config = dict(
    num_hidden_layers=9,
    d_expert=32,
    hidden_act='swiglu',
    moe_layers=[1, 3, 5, 7],
    routed_scale=2.5,
    init_std_router=0.0185,
    lr_router=0.000924,
    norm_eps=1e-06,
    batch_tokens=[16384, 32768],
    dataset='wikipedia_en',
)
Below are experts of layer 5 (counted from 0) of a mixture-of-experts language model. Rows are named router (the router's row for the expert) and show model dimensions 0-127. Each number is 200 + 40 x the weight over its row's rms, rounded and kept within 0 to 999.
After each expert's rows: "gets" lists some tokens that make up at least twice as much of what it gets as of all text. This comes from a sample of Wikipedia text that the model never trained on. Tokens count by the router's weight.

# expert 51
router,227,236,233,134,140,158,142,247,184,143,219,235,246,202,215,125,177,190,163,184,171,205,186,175,197,160,182,153,241,192,248,166,240,201,253,209,283,337,218,196,158,202,192,176,221,133,178,191,140,183,286,267,306,180,204,156,148,156,201,224,189,176,200,194,220,215,200,208,161,198,149,196,225,213,246,243,219,258,242,239,188,180,197,265,261,219,266,207,186,127,213,180,193,236,204,176,139,179,232,245,200,277,234,236,173,221,181,193,255,211,170,172,124,125,179,195,232,169,122,203,192,246,179,200,224,149,189,233
gets: " co", " Co", " c", " Pro", " fl", " head"

# expert 105
router,237,217,215,225,141,109,165,196,205,164,226,212,189,150,203,123,231,177,226,158,163,141,180,191,183,195,167,102,190,252,246,130,215,197,188,253,183,264,163,245,188,163,234,186,211,274,179,227,236,247,286,184,266,245,221,196,169,169,185,275,266,171,215,225,222,234,203,179,157,213,136,185,206,187,251,188,255,269,282,207,194,189,180,246,216,270,227,191,281,175,154,197,195,227,214,213,193,256,239,154,243,191,265,179,174,181,134,264,247,199,194,198,150,150,231,295,201,153,152,179,159,243,226,233,202,175,183,214
gets: "w", " w", " W", " ex", "W", " world"

# expert 95
router,210,264,246,203,159,115,182,141,137,193,229,177,207,207,242,125,220,184,233,237,159,146,207,182,184,105,175,137,226,186,286,136,320,210,257,220,203,271,166,242,188,119,199,254,266,206,274,221,220,191,234,248,224,214,150,144,199,178,198,269,175,213,204,249,205,181,189,192,234,185,162,258,215,225,231,193,236,221,241,261,200,157,203,188,227,213,140,149,242,192,173,176,217,153,230,166,170,170,186,216,261,226,172,186,227,229,149,223,223,129,166,165,129,172,178,193,165,186,131,236,179,200,170,227,238,158,176,161
gets: " |", ";", " Team", "|---|---|---|---", " Candidate", " Votes"

# expert 10
router,222,264,264,195,154,92,226,248,157,172,214,224,220,230,222,170,222,159,203,213,165,115,190,167,162,174,172,126,236,289,254,183,265,167,193,266,244,227,117,207,140,146,208,207,214,194,188,214,168,229,293,244,245,199,183,175,186,189,218,229,209,156,197,195,242,233,226,203,163,188,139,233,284,220,243,190,261,203,267,218,155,208,229,208,229,224,247,206,223,146,193,176,203,165,208,177,189,165,184,246,220,232,261,191,199,223,191,275,228,204,144,140,218,125,156,249,155,209,135,224,138,252,151,228,250,160,175,192
gets: " t", " L", " f", " C", " m", " D"

# expert 88
router,224,263,262,294,188,135,191,173,236,230,220,221,194,248,202,181,231,108,172,162,180,193,200,228,134,146,177,181,244,200,174,191,258,211,185,259,181,241,125,221,198,223,180,207,219,230,235,153,212,205,235,243,266,206,163,142,254,188,165,188,236,197,161,246,225,241,227,202,231,137,163,216,295,224,290,187,279,185,252,247,181,174,240,218,244,200,219,220,202,142,250,197,231,227,221,159,201,145,210,256,306,211,259,200,170,298,199,266,171,191,215,205,224,155,165,242,227,177,190,165,177,257,179,145,191,188,249,222
gets: "ag", "ess", "og", "isc", " disc", "oph"

# expert 111
router,220,244,219,257,173,168,184,217,178,167,176,184,228,275,173,140,178,120,229,206,192,164,165,119,155,143,57,227,252,263,210,85,219,163,196,206,208,230,177,236,170,122,158,221,234,211,171,195,191,249,241,245,234,229,202,191,231,163,237,205,182,193,158,144,207,202,239,218,204,206,203,185,279,191,245,216,241,250,258,249,194,159,217,253,248,267,199,154,203,157,130,154,193,183,199,130,154,227,180,233,228,260,222,191,220,265,182,240,215,220,179,180,177,154,178,194,133,170,218,190,144,229,149,212,264,181,179,178
gets: " C", " N", " P", " D", " F", " M"

# expert 13
router,203,300,270,195,187,70,205,207,151,169,230,184,232,230,271,151,218,149,196,218,163,121,216,197,178,204,200,129,255,318,243,204,237,168,188,215,235,214,138,193,164,161,199,233,229,205,177,179,170,252,258,193,224,193,146,177,185,206,177,205,224,143,179,194,191,253,234,211,170,202,141,236,238,206,237,173,273,202,254,185,187,197,263,238,223,252,216,203,249,137,207,142,222,188,198,143,153,137,211,263,243,185,256,219,182,216,176,266,232,186,195,139,203,141,160,266,152,200,158,234,148,260,185,189,218,179,208,191
gets: "us", "os", "is", "a", " ", " et"

# expert 43
router,192,303,200,209,136,171,216,257,167,204,143,183,254,196,185,171,183,155,220,183,195,155,164,155,159,178,139,148,249,288,203,131,262,161,177,252,224,204,142,159,105,112,134,238,205,213,198,240,208,198,242,251,238,213,248,140,233,210,213,212,215,191,196,193,174,238,198,219,246,195,172,279,249,209,189,186,237,219,259,146,228,202,215,232,232,249,263,159,197,203,175,142,158,214,212,155,181,178,148,240,258,203,260,158,188,233,186,225,254,179,169,206,220,140,175,239,146,140,168,199,132,249,150,195,279,193,208,171
gets: " L", " N", " K", " S", " T", " D"

# expert 8
router,223,330,222,234,191,143,192,263,184,177,208,154,229,234,213,190,279,136,194,204,169,193,184,160,146,226,143,180,277,242,225,164,230,182,261,257,237,222,186,253,247,226,197,194,232,287,240,215,202,246,204,197,273,184,201,136,212,199,215,246,263,137,143,262,166,231,216,156,223,245,190,210,237,249,199,141,235,199,236,166,181,183,283,226,198,174,207,201,204,210,193,238,185,182,261,166,165,191,235,219,261,133,205,256,202,169,138,238,213,162,192,157,195,138,170,223,87,208,247,224,175,213,191,135,243,163,204,195
gets: "um", "ul", "ous", "yl", " 2", "ae"

# expert 144
router,150,207,213,232,162,162,156,125,134,190,154,173,249,238,214,144,202,200,244,183,122,146,160,134,149,150,98,171,226,168,231,198,209,111,201,201,231,233,215,174,222,143,183,213,220,249,234,172,196,220,259,210,240,220,180,168,120,196,229,180,215,155,146,152,198,262,193,229,139,215,218,235,229,249,208,244,232,240,261,239,176,215,256,223,212,246,288,138,211,194,222,223,187,225,194,193,107,139,225,246,194,270,215,185,210,235,183,266,199,209,155,147,136,118,208,230,172,223,201,187,145,216,174,152,231,224,186,165
gets: " C", " of", " F", " Pro", " Cor", " P"

# expert 246
router,215,238,290,176,181,130,209,153,161,226,182,160,196,296,209,106,187,153,262,203,172,168,185,233,126,200,182,119,142,214,224,134,189,112,208,179,221,236,186,212,229,165,201,137,215,247,218,181,202,279,199,177,203,166,230,193,208,248,187,184,238,219,191,188,214,269,200,193,193,239,97,202,202,178,177,153,261,231,243,235,173,172,209,186,258,238,222,258,255,184,150,194,229,226,221,202,124,258,178,258,251,226,238,205,189,249,157,248,176,201,175,166,158,148,180,256,132,182,162,242,146,260,202,147,214,226,186,237
gets: "y", "he", " h", " wh", " ro", "wh"

# expert 45
router,181,287,178,162,158,171,198,240,150,143,163,143,217,280,234,148,181,157,220,142,166,179,252,154,166,186,172,195,194,197,156,191,235,94,272,202,235,259,135,209,229,152,204,200,234,282,211,197,166,277,264,184,216,214,198,203,137,116,178,226,231,129,179,221,209,229,208,181,175,242,123,157,226,189,245,211,177,209,221,244,186,246,219,217,199,257,216,195,160,126,161,172,252,161,173,184,177,201,212,238,281,209,199,214,174,218,193,263,305,135,191,198,180,115,211,200,174,169,166,256,179,199,218,180,199,158,216,204
gets: "re", "le", "ir", "ele", "che", "is"

# expert 68
router,172,252,289,237,172,202,181,251,185,261,166,202,264,183,201,152,236,172,196,200,211,146,171,185,141,197,159,182,166,210,219,198,244,145,244,242,216,229,139,149,137,140,193,251,223,191,192,150,217,263,202,225,193,187,219,119,210,188,256,244,222,187,208,213,141,210,141,255,211,213,129,166,189,205,238,193,251,229,233,190,211,250,276,254,218,211,207,146,156,159,186,202,200,244,222,152,153,190,253,243,237,241,254,205,259,221,183,247,282,186,174,176,177,142,159,244,191,164,163,209,54,195,232,214,260,170,226,137
gets: " In", "In", ",", " of", " in", " during"

# expert 193
router,230,215,216,230,145,91,165,195,98,194,214,99,231,224,186,162,198,156,169,234,153,206,249,233,202,166,188,186,230,256,199,211,196,154,221,187,195,248,115,251,218,136,196,243,271,189,245,147,152,235,241,227,219,192,182,107,197,201,245,216,210,151,168,160,192,214,175,169,179,219,204,235,214,220,239,194,244,247,228,203,157,187,204,210,252,193,221,200,234,152,239,170,158,208,193,161,181,163,169,237,246,177,282,250,207,288,148,239,178,164,129,183,123,180,203,270,115,209,123,201,204,241,149,195,200,151,182,171
gets: "ic", "ian", "ical", "al", "ary", "ish"

# expert 63
router,219,279,264,234,171,128,215,227,174,170,245,174,267,260,158,192,202,122,214,238,146,176,254,208,162,160,116,112,192,268,191,202,272,123,223,264,205,213,162,277,159,192,213,201,210,234,166,206,187,208,227,240,240,243,166,116,159,194,145,204,225,191,151,230,237,274,164,220,120,151,148,209,227,210,188,158,241,208,314,247,199,181,224,271,230,257,224,193,233,214,213,218,245,201,175,207,197,219,162,209,238,200,210,232,173,184,189,229,231,191,196,159,177,150,190,229,181,192,137,175,177,222,202,158,250,138,242,207
gets: " |", ";", " —;", "%;"

# expert 99
router,185,251,205,183,164,178,189,202,193,198,155,171,237,253,141,203,201,123,215,181,127,194,195,197,143,173,82,171,220,186,192,125,174,209,209,255,204,237,196,238,151,181,186,215,212,200,209,156,205,274,265,156,207,224,204,176,239,167,270,207,198,111,248,115,164,218,183,219,203,282,184,207,240,186,298,251,302,231,199,257,233,201,231,214,229,240,198,183,235,188,165,189,202,226,197,206,171,211,275,245,273,264,205,170,175,163,219,185,240,160,182,203,177,156,154,277,142,170,205,248,128,224,220,179,280,205,230,193
gets: "-", ":", "=", " Preceded", " •", " Genus"

# expert 76
router,198,261,293,291,202,147,109,186,154,167,236,218,232,185,209,170,172,156,183,218,166,201,185,188,212,198,220,153,247,199,221,151,283,177,220,237,253,275,165,168,174,151,176,204,232,233,248,177,188,200,171,181,241,216,218,165,192,212,239,260,257,124,202,192,164,250,122,202,192,155,101,210,180,201,233,264,244,215,193,204,226,174,266,203,259,170,181,204,159,126,127,174,195,192,133,149,167,180,228,226,264,243,217,179,170,263,163,252,194,191,203,194,192,145,222,248,150,215,193,236,163,289,146,205,215,161,226,165
gets: "s", "es", "ions", "ations", "ies", "ers"

# expert 120
router,232,280,289,218,165,91,229,223,146,164,224,176,223,234,260,148,223,159,203,212,166,122,197,202,172,178,190,121,228,270,257,206,258,176,227,235,254,226,135,206,182,150,213,212,231,234,187,189,172,220,277,225,247,211,167,143,201,176,189,220,246,155,204,198,218,245,214,208,175,160,131,233,243,225,241,178,257,235,268,212,153,193,267,205,235,262,247,191,231,156,219,184,219,201,200,149,147,155,202,244,236,195,249,209,186,209,178,266,246,163,148,150,213,129,162,253,159,221,146,246,163,257,175,195,260,171,187,187
gets: ",", " in", " In", "In", " for", " are"

# expert 150
router,214,280,279,211,169,67,214,213,155,139,216,180,221,241,240,173,236,148,196,206,157,121,203,191,166,183,196,121,235,284,239,186,259,170,206,236,235,231,133,230,177,164,203,209,224,225,212,203,194,228,281,227,259,183,160,142,219,158,178,222,221,147,186,174,212,256,223,184,151,170,136,224,249,241,240,196,250,212,271,216,157,181,247,208,233,254,250,203,241,153,216,167,219,205,190,173,149,162,183,252,235,198,239,229,203,221,188,266,248,185,157,148,209,133,164,246,172,214,147,221,152,270,171,181,249,160,168,178
gets: " (", " the", " ", " |", " a", " 1"

# expert 122
router,204,284,307,177,161,99,198,228,147,204,207,157,242,264,207,176,260,149,243,250,234,174,188,203,215,205,183,210,287,264,226,122,173,116,222,218,189,224,195,216,142,145,220,197,228,212,273,172,151,201,252,186,243,162,192,158,192,159,212,208,222,190,181,219,213,238,157,168,193,143,132,239,263,186,248,293,213,303,224,212,225,164,215,159,236,214,252,148,212,200,222,195,179,178,180,173,206,174,214,206,241,216,182,223,171,231,151,216,206,165,191,151,180,173,206,229,205,185,202,187,118,219,189,239,317,189,152,194
gets: "1", " 2", " 3", "2", "3", " 1"

# expert 183
router,224,257,180,252,171,182,73,155,168,222,203,189,232,187,216,170,214,101,187,229,158,217,210,203,95,120,136,141,206,214,198,191,201,148,287,241,170,230,130,216,182,160,220,162,298,242,204,224,216,243,209,229,194,181,175,162,181,173,200,272,203,137,214,172,270,233,203,184,146,228,135,171,236,257,201,248,216,258,201,173,187,160,290,205,238,203,209,223,197,199,179,142,168,187,210,170,166,201,194,197,237,211,281,259,257,208,226,256,240,203,201,205,218,158,187,202,174,170,198,206,140,272,179,195,231,148,240,179
gets: " and", ",", " or", " including", "),", " &"

# expert 126
router,202,273,294,209,157,115,176,226,144,226,216,163,225,221,152,149,226,151,165,210,152,214,251,201,208,189,223,159,283,218,227,207,213,123,195,225,212,247,173,216,198,169,220,188,222,234,252,165,173,218,222,211,269,245,183,167,153,177,157,261,230,148,146,179,183,280,168,166,162,193,141,273,209,204,228,239,257,235,226,213,157,198,250,243,271,210,219,226,189,166,133,191,202,179,134,130,126,164,234,196,279,185,227,249,189,251,177,266,180,168,226,146,161,157,188,254,156,210,153,265,190,238,174,189,234,159,206,155
gets: "ation", "ion", "age", "ity", "ure", "y"

# expert 179
router,233,289,291,204,167,72,213,228,155,156,220,183,218,239,241,161,234,142,209,207,160,119,207,207,161,190,191,116,246,279,255,191,248,170,206,235,236,222,136,220,174,172,212,215,235,231,192,194,182,233,269,242,258,208,163,148,204,161,170,224,232,161,195,187,213,241,227,197,164,154,143,233,237,231,232,182,248,219,275,211,173,182,256,209,243,258,257,191,233,152,221,181,220,205,199,152,146,154,189,240,229,201,252,204,182,211,178,269,248,182,158,146,203,131,158,243,160,213,155,225,152,264,171,183,247,163,191,172
gets: " |", " E", " album", " 0", " 189", "000"

# expert 180
router,249,290,272,210,167,74,200,218,151,161,229,190,220,236,241,170,247,147,192,202,161,125,190,213,160,174,192,114,241,278,247,192,249,167,208,239,225,224,137,217,184,168,211,207,240,243,208,201,182,241,283,220,245,191,156,144,214,170,190,209,228,150,209,170,204,235,221,195,171,173,149,228,243,237,243,186,252,227,273,213,165,186,274,203,233,259,256,203,249,150,212,170,212,192,204,157,152,155,214,248,226,187,259,218,196,218,189,263,247,178,149,149,209,144,168,244,177,219,143,246,152,275,169,195,238,155,206,178
gets: " and", ",", " &", " vs", " or", " by"

# expert 59
router,240,298,281,196,173,87,186,208,131,146,248,160,219,218,216,174,230,126,216,225,136,125,209,190,119,179,207,109,246,283,236,194,273,185,196,239,259,233,146,219,155,173,205,222,225,224,220,191,175,232,278,171,235,197,157,136,220,190,171,234,226,174,210,191,233,249,197,187,157,155,152,220,244,231,250,189,233,249,249,238,180,210,240,213,231,258,241,189,244,143,209,169,186,219,202,128,182,184,217,213,228,197,236,205,197,206,186,262,255,172,155,182,197,140,140,224,165,225,145,247,171,239,194,206,237,170,183,175
gets: " |", " USA", ";", "NG", "TA", "ia"

# expert 108
router,195,192,211,249,140,224,219,217,175,227,189,172,274,241,180,180,251,184,244,238,150,214,187,196,150,201,175,167,247,175,216,215,239,122,234,196,231,276,256,281,225,203,133,188,210,246,241,201,206,264,245,224,218,189,152,183,236,166,148,234,211,93,227,186,164,209,185,220,146,171,181,267,298,214,250,205,247,186,278,220,208,181,244,172,229,299,219,213,214,180,148,109,181,227,179,157,200,150,185,185,235,170,232,238,237,218,211,268,229,179,202,148,207,140,242,239,112,112,210,198,187,204,159,202,251,212,221,236
gets: "r", "or", "im", "ig", "ir", "en"

# expert 75
router,239,286,274,203,156,96,190,240,152,183,190,171,225,245,223,153,215,136,180,200,137,159,200,221,179,162,197,113,219,280,239,185,241,160,219,263,226,225,145,225,171,166,210,185,258,208,213,188,184,252,267,242,253,172,151,144,215,183,178,217,209,151,196,159,208,236,184,179,141,147,137,245,239,226,233,200,234,245,252,227,178,156,253,192,236,251,223,214,239,140,209,165,214,183,203,163,132,162,196,262,249,191,267,197,218,203,195,257,267,180,147,162,207,118,163,230,172,204,141,218,152,255,200,198,240,147,225,191
gets: " and", " by", ")", "ed", " with", "\""

# expert 23
router,175,234,242,208,133,81,169,277,165,204,175,204,263,170,148,147,222,182,173,193,132,193,241,194,175,121,197,183,277,200,230,176,234,153,229,206,217,208,174,217,181,189,214,169,203,200,213,186,234,249,258,198,299,193,163,200,168,193,249,203,187,157,151,176,275,275,197,187,220,165,139,238,179,237,180,187,223,213,248,218,178,123,273,263,235,227,235,155,174,154,192,219,186,202,166,176,149,191,194,255,202,226,277,265,173,239,160,242,222,157,199,218,157,204,223,244,147,204,207,225,185,226,75,210,251,164,192,143
gets: " land", " water", " sur", " Sur", "il", " War"

# expert 112
router,181,254,248,201,173,167,207,205,176,189,216,185,265,180,166,186,178,135,222,174,161,171,182,220,173,143,127,201,256,246,170,162,162,198,251,264,231,250,153,268,146,175,235,224,209,179,219,212,200,293,227,132,197,199,162,201,251,183,221,233,211,127,226,150,220,202,185,241,209,276,202,203,272,177,292,225,251,218,270,287,216,199,231,202,252,238,204,128,229,151,180,171,206,218,223,228,146,212,233,236,239,298,230,219,230,184,216,181,252,163,246,221,181,148,190,253,127,200,207,198,143,229,129,159,270,170,237,188
gets: "-", ":", " •", "=", " -", " Born"

# expert 39
router,220,227,240,269,146,97,167,222,145,233,182,154,232,255,187,141,189,118,198,229,217,155,189,157,170,150,147,185,277,207,232,206,283,165,166,223,187,180,183,246,196,214,186,206,198,178,147,211,184,194,254,220,212,175,189,161,224,165,215,186,234,167,185,172,228,254,198,158,190,162,157,200,301,202,187,144,241,200,188,258,197,197,292,273,244,258,277,198,218,150,180,152,218,226,170,159,127,154,190,224,200,228,227,220,176,221,252,219,286,193,152,187,182,143,242,242,198,152,206,147,155,187,111,264,217,159,184,200
gets: " Mar", " Ar", " Col", " col", " Bar", " Car"

# expert 71
router,198,234,280,226,149,103,207,197,179,197,219,210,176,198,185,149,236,171,222,209,178,102,161,274,151,190,185,142,214,238,217,203,224,150,215,238,165,198,163,225,179,161,217,222,190,222,171,189,189,219,225,162,234,188,226,193,227,280,157,171,183,159,123,172,170,267,185,243,184,211,191,235,238,155,216,165,261,212,226,226,215,135,207,183,236,264,216,214,214,133,210,222,178,222,223,149,168,212,214,215,287,177,227,246,230,181,139,283,145,187,148,149,203,167,181,246,129,194,151,175,145,287,178,162,331,154,167,221
gets: " H", "h", " h", "H", " an", "oh"

# expert 240
router,205,267,228,193,141,68,227,222,188,161,204,208,200,216,257,132,187,175,219,192,209,129,207,193,150,177,171,122,247,276,244,192,266,167,197,213,276,198,151,189,173,136,185,201,203,243,193,195,149,288,284,174,245,215,163,206,194,199,223,210,192,169,190,179,207,210,239,161,183,169,181,257,240,224,243,248,233,206,247,215,168,191,228,225,220,222,258,219,215,187,229,137,162,190,211,175,130,146,226,272,226,231,272,172,201,228,217,250,205,199,155,114,241,160,212,257,187,214,145,192,114,257,128,204,240,177,171,184
gets: " S", " F", " b", " R", " T", " W"

# expert 230
router,231,244,196,182,170,128,241,195,172,189,182,138,219,249,173,197,222,60,166,202,166,173,233,199,150,121,174,172,215,248,206,198,230,208,244,240,180,240,166,216,157,183,196,202,278,191,187,199,140,205,246,210,228,180,160,149,133,224,191,223,218,125,137,131,209,234,140,163,208,153,203,194,199,226,277,190,189,206,226,198,164,205,218,234,284,243,213,184,240,172,204,151,192,278,212,185,193,210,174,203,218,197,270,184,199,250,179,274,214,210,142,185,142,167,164,350,172,208,157,232,175,286,205,217,198,196,245,193
gets: "ian", " American", "ish", " British", " English", " French"

# expert 229
router,163,279,208,252,186,206,222,196,189,141,194,196,260,213,216,192,242,200,226,137,127,187,222,205,103,195,144,116,205,186,188,112,206,202,202,185,214,226,156,199,165,166,162,185,227,190,212,210,211,246,301,220,304,179,211,186,188,157,172,205,196,190,169,115,223,232,167,191,239,156,169,221,252,134,175,215,220,223,244,184,158,185,235,152,219,173,276,194,203,173,160,177,210,212,221,201,169,147,242,215,261,278,217,264,256,187,225,273,188,156,200,201,163,101,196,262,179,154,197,153,119,249,155,167,261,194,198,189
gets: " (", "–", "(", "199", "200", "19"

# expert 151
router,163,200,194,237,113,132,223,182,193,150,149,238,226,214,171,152,248,184,167,162,181,164,192,200,144,155,137,139,208,166,167,149,231,158,180,232,213,270,123,225,196,117,254,146,214,244,178,169,198,258,304,223,238,221,218,183,163,220,217,269,231,185,212,157,179,273,213,161,217,155,179,218,226,242,236,230,225,262,228,277,203,195,197,202,228,280,195,172,243,160,186,170,188,242,184,135,201,194,147,258,223,300,235,178,185,171,166,233,214,218,180,200,175,161,267,245,183,140,138,198,185,257,144,188,248,169,200,210
gets: " w", " W", " United", " Cl", " pr", " St"

# expert 33
router,179,221,246,206,175,181,173,250,177,152,239,195,298,226,196,181,214,152,193,131,153,160,198,189,96,205,150,156,231,269,215,150,258,129,220,137,165,241,207,234,201,185,197,261,276,220,241,180,177,206,215,252,239,243,177,161,217,189,218,196,182,193,150,240,216,221,173,168,172,187,149,291,278,194,266,162,228,218,225,261,159,163,217,191,232,218,233,169,207,163,220,141,185,176,168,240,205,216,213,257,198,216,174,148,168,183,176,233,219,124,176,199,221,141,205,252,129,209,123,192,132,286,183,173,193,114,238,176
gets: "°", "′", " 8", " 6", " 7", " 9"

# expert 184
router,210,277,281,186,126,84,216,241,163,180,228,190,216,232,220,139,232,146,208,228,169,147,197,207,167,181,198,128,215,287,237,183,252,171,204,230,260,218,130,223,168,169,214,211,224,213,199,205,182,242,269,230,248,213,175,172,172,185,203,222,229,144,196,173,211,233,229,229,182,170,136,242,219,243,254,184,256,218,265,237,169,187,262,231,244,243,257,202,223,145,221,161,197,177,191,129,137,135,197,221,245,185,271,222,173,206,183,267,258,204,147,120,188,133,182,258,174,200,155,222,153,233,141,202,243,179,184,197
gets: " m", " b", " h", " d", " ph", " l"

# expert 113
router,221,291,281,200,163,73,209,215,152,158,216,178,217,241,250,148,229,152,201,208,164,118,212,205,163,187,201,120,237,280,258,189,252,163,209,238,238,221,132,221,178,163,212,210,235,237,199,201,176,231,280,234,252,201,160,144,206,177,193,224,225,147,196,182,205,246,227,208,160,153,138,243,231,226,237,186,247,224,272,212,166,190,250,205,237,258,255,193,234,150,217,170,218,196,206,151,145,163,197,242,239,188,252,209,188,209,182,261,247,182,156,141,216,127,156,245,163,215,147,230,157,263,178,187,245,165,190,183
gets: "\n", " s", " 18", " ", " N", "ov"

# expert 175
router,205,296,241,229,97,191,173,153,157,231,173,163,263,222,227,178,231,146,209,213,205,156,215,211,162,155,142,112,188,201,219,189,299,113,193,221,188,229,167,229,235,174,196,200,232,242,184,209,207,223,296,187,224,233,203,134,222,183,200,220,206,152,160,218,207,241,146,197,137,216,102,236,289,213,266,223,270,221,196,207,148,239,242,196,289,221,280,182,155,151,241,234,161,240,164,183,168,189,212,210,200,257,217,231,203,217,193,233,207,186,237,201,217,188,151,256,166,218,158,235,186,246,227,229,252,193,218,150
gets: ",", "),", "\",", ".,", ",\"", " ,"

# expert 46
router,224,273,195,166,165,108,160,183,120,181,162,208,252,261,154,132,227,75,242,235,164,168,181,165,198,134,156,186,247,257,172,189,255,189,180,216,217,255,163,207,207,92,191,250,216,212,192,192,181,206,255,204,206,242,222,169,192,189,165,203,224,154,188,203,182,245,205,196,174,214,183,218,241,215,178,169,254,191,203,227,151,175,213,274,204,256,191,138,236,126,214,165,245,205,170,183,192,219,240,222,186,256,255,217,199,150,199,209,262,219,206,94,232,189,201,266,107,154,234,251,158,222,177,246,234,187,228,155
gets: " Mar", " La", "a", " El", " Le", " San"

# expert 9
router,214,292,275,199,154,71,211,207,152,147,219,189,213,235,250,156,217,145,200,219,174,127,214,201,160,155,198,124,229,282,254,185,258,174,215,232,248,217,133,227,178,183,202,202,232,228,193,200,181,231,267,212,258,201,177,158,209,171,175,222,225,155,218,190,231,254,212,199,169,157,138,247,255,214,229,192,250,224,270,226,157,185,259,211,237,256,237,192,243,155,222,161,213,194,212,157,157,167,192,241,238,190,250,200,187,211,177,276,246,186,150,151,209,130,166,259,162,230,143,226,155,244,156,181,270,159,176,182
gets: " a", " ", ";", " red", " sh", " his"

# expert 66
router,173,251,291,221,95,184,194,187,111,230,153,112,261,236,208,141,199,213,215,194,198,177,230,234,172,221,189,118,198,237,245,214,210,150,235,246,179,228,119,248,194,133,188,260,214,163,232,198,118,231,253,179,176,195,164,129,200,195,207,206,223,142,180,173,223,214,209,185,213,194,148,164,252,143,212,195,245,200,269,203,276,178,254,218,245,236,200,191,218,141,203,171,248,183,133,148,173,205,210,261,213,147,222,252,191,236,243,267,179,181,198,120,196,149,258,249,192,199,224,170,182,259,228,205,222,229,236,173
gets: "é", "á", "í", "ö", "ó", "n"

# expert 117
router,208,303,238,198,167,74,225,238,182,171,211,169,204,211,181,164,176,128,206,170,210,141,184,161,116,110,169,168,276,295,227,162,263,177,186,170,263,208,160,208,144,124,178,239,234,222,190,199,166,242,267,238,231,210,205,175,235,182,216,181,188,181,187,169,202,220,241,194,221,176,186,220,219,213,234,206,225,220,273,205,178,185,229,253,236,268,253,148,232,145,206,152,173,195,174,179,135,155,182,243,236,255,248,180,188,216,192,249,255,208,132,137,208,161,192,220,171,155,203,217,145,257,127,221,216,188,191,163
gets: " K", " P", " N", " L", " G", " O"

# expert 171
router,155,251,240,231,145,157,116,206,172,186,241,192,226,209,212,159,238,185,227,183,166,210,233,166,188,195,133,146,238,272,162,144,248,189,238,223,212,251,254,193,190,102,186,148,240,216,196,190,219,210,237,231,177,221,215,154,182,175,247,201,216,147,165,239,165,224,212,195,242,198,121,196,223,225,256,211,301,209,243,267,233,123,247,163,243,171,225,146,190,157,165,135,255,265,162,119,180,226,234,223,243,208,215,169,160,186,166,277,233,170,178,145,196,176,138,224,141,186,190,157,117,260,204,199,239,180,159,197
gets: "\n", "==", " ==", "===", " ===", "===="

# expert 24
router,192,294,229,222,170,153,196,239,208,181,278,179,212,240,175,196,246,169,188,146,178,190,245,223,189,158,137,159,190,226,178,162,262,195,232,193,210,222,192,216,221,174,164,202,303,215,220,190,148,255,279,178,238,203,166,192,179,246,183,177,187,155,189,213,191,195,111,228,188,113,153,196,236,165,242,215,254,151,215,207,208,211,210,159,243,192,238,185,196,183,141,213,291,249,148,110,134,145,181,173,231,256,222,206,200,225,185,253,225,170,220,143,131,155,198,267,104,216,194,288,149,265,201,157,213,193,237,184
gets: "\n", " =", " information", " career", ")", "born"

# expert 96
router,221,258,284,289,200,182,162,266,189,177,200,201,221,214,208,111,211,162,190,200,181,157,134,169,179,210,229,157,250,206,208,140,216,171,265,265,270,262,182,213,258,144,172,253,227,233,156,172,157,238,201,233,276,184,200,130,192,238,187,264,254,121,122,214,184,233,158,164,118,188,140,199,214,181,232,234,214,222,239,231,259,182,220,204,253,239,224,207,173,136,220,210,193,201,174,157,165,199,277,203,251,223,236,182,218,239,182,225,191,225,216,224,194,136,240,238,173,208,223,246,192,302,158,226,264,206,174,202
gets: "s", "es", "ers", "ors", "ts", "ies"

# expert 239
router,197,295,244,180,162,74,227,209,156,145,233,189,222,227,254,179,238,174,193,186,142,131,206,206,116,194,191,105,251,314,241,181,242,144,201,232,238,210,148,212,164,173,213,221,223,198,203,203,187,229,286,222,243,187,170,164,202,186,197,193,228,165,210,166,198,252,242,163,164,186,142,226,235,200,227,188,249,235,264,186,162,200,256,188,222,258,266,192,243,140,243,164,212,197,206,180,148,152,237,247,227,218,236,237,218,219,189,269,205,175,177,129,226,148,179,240,184,181,173,220,126,255,158,183,237,162,159,183
gets: " (", "–", ".", "-", "/", " 8"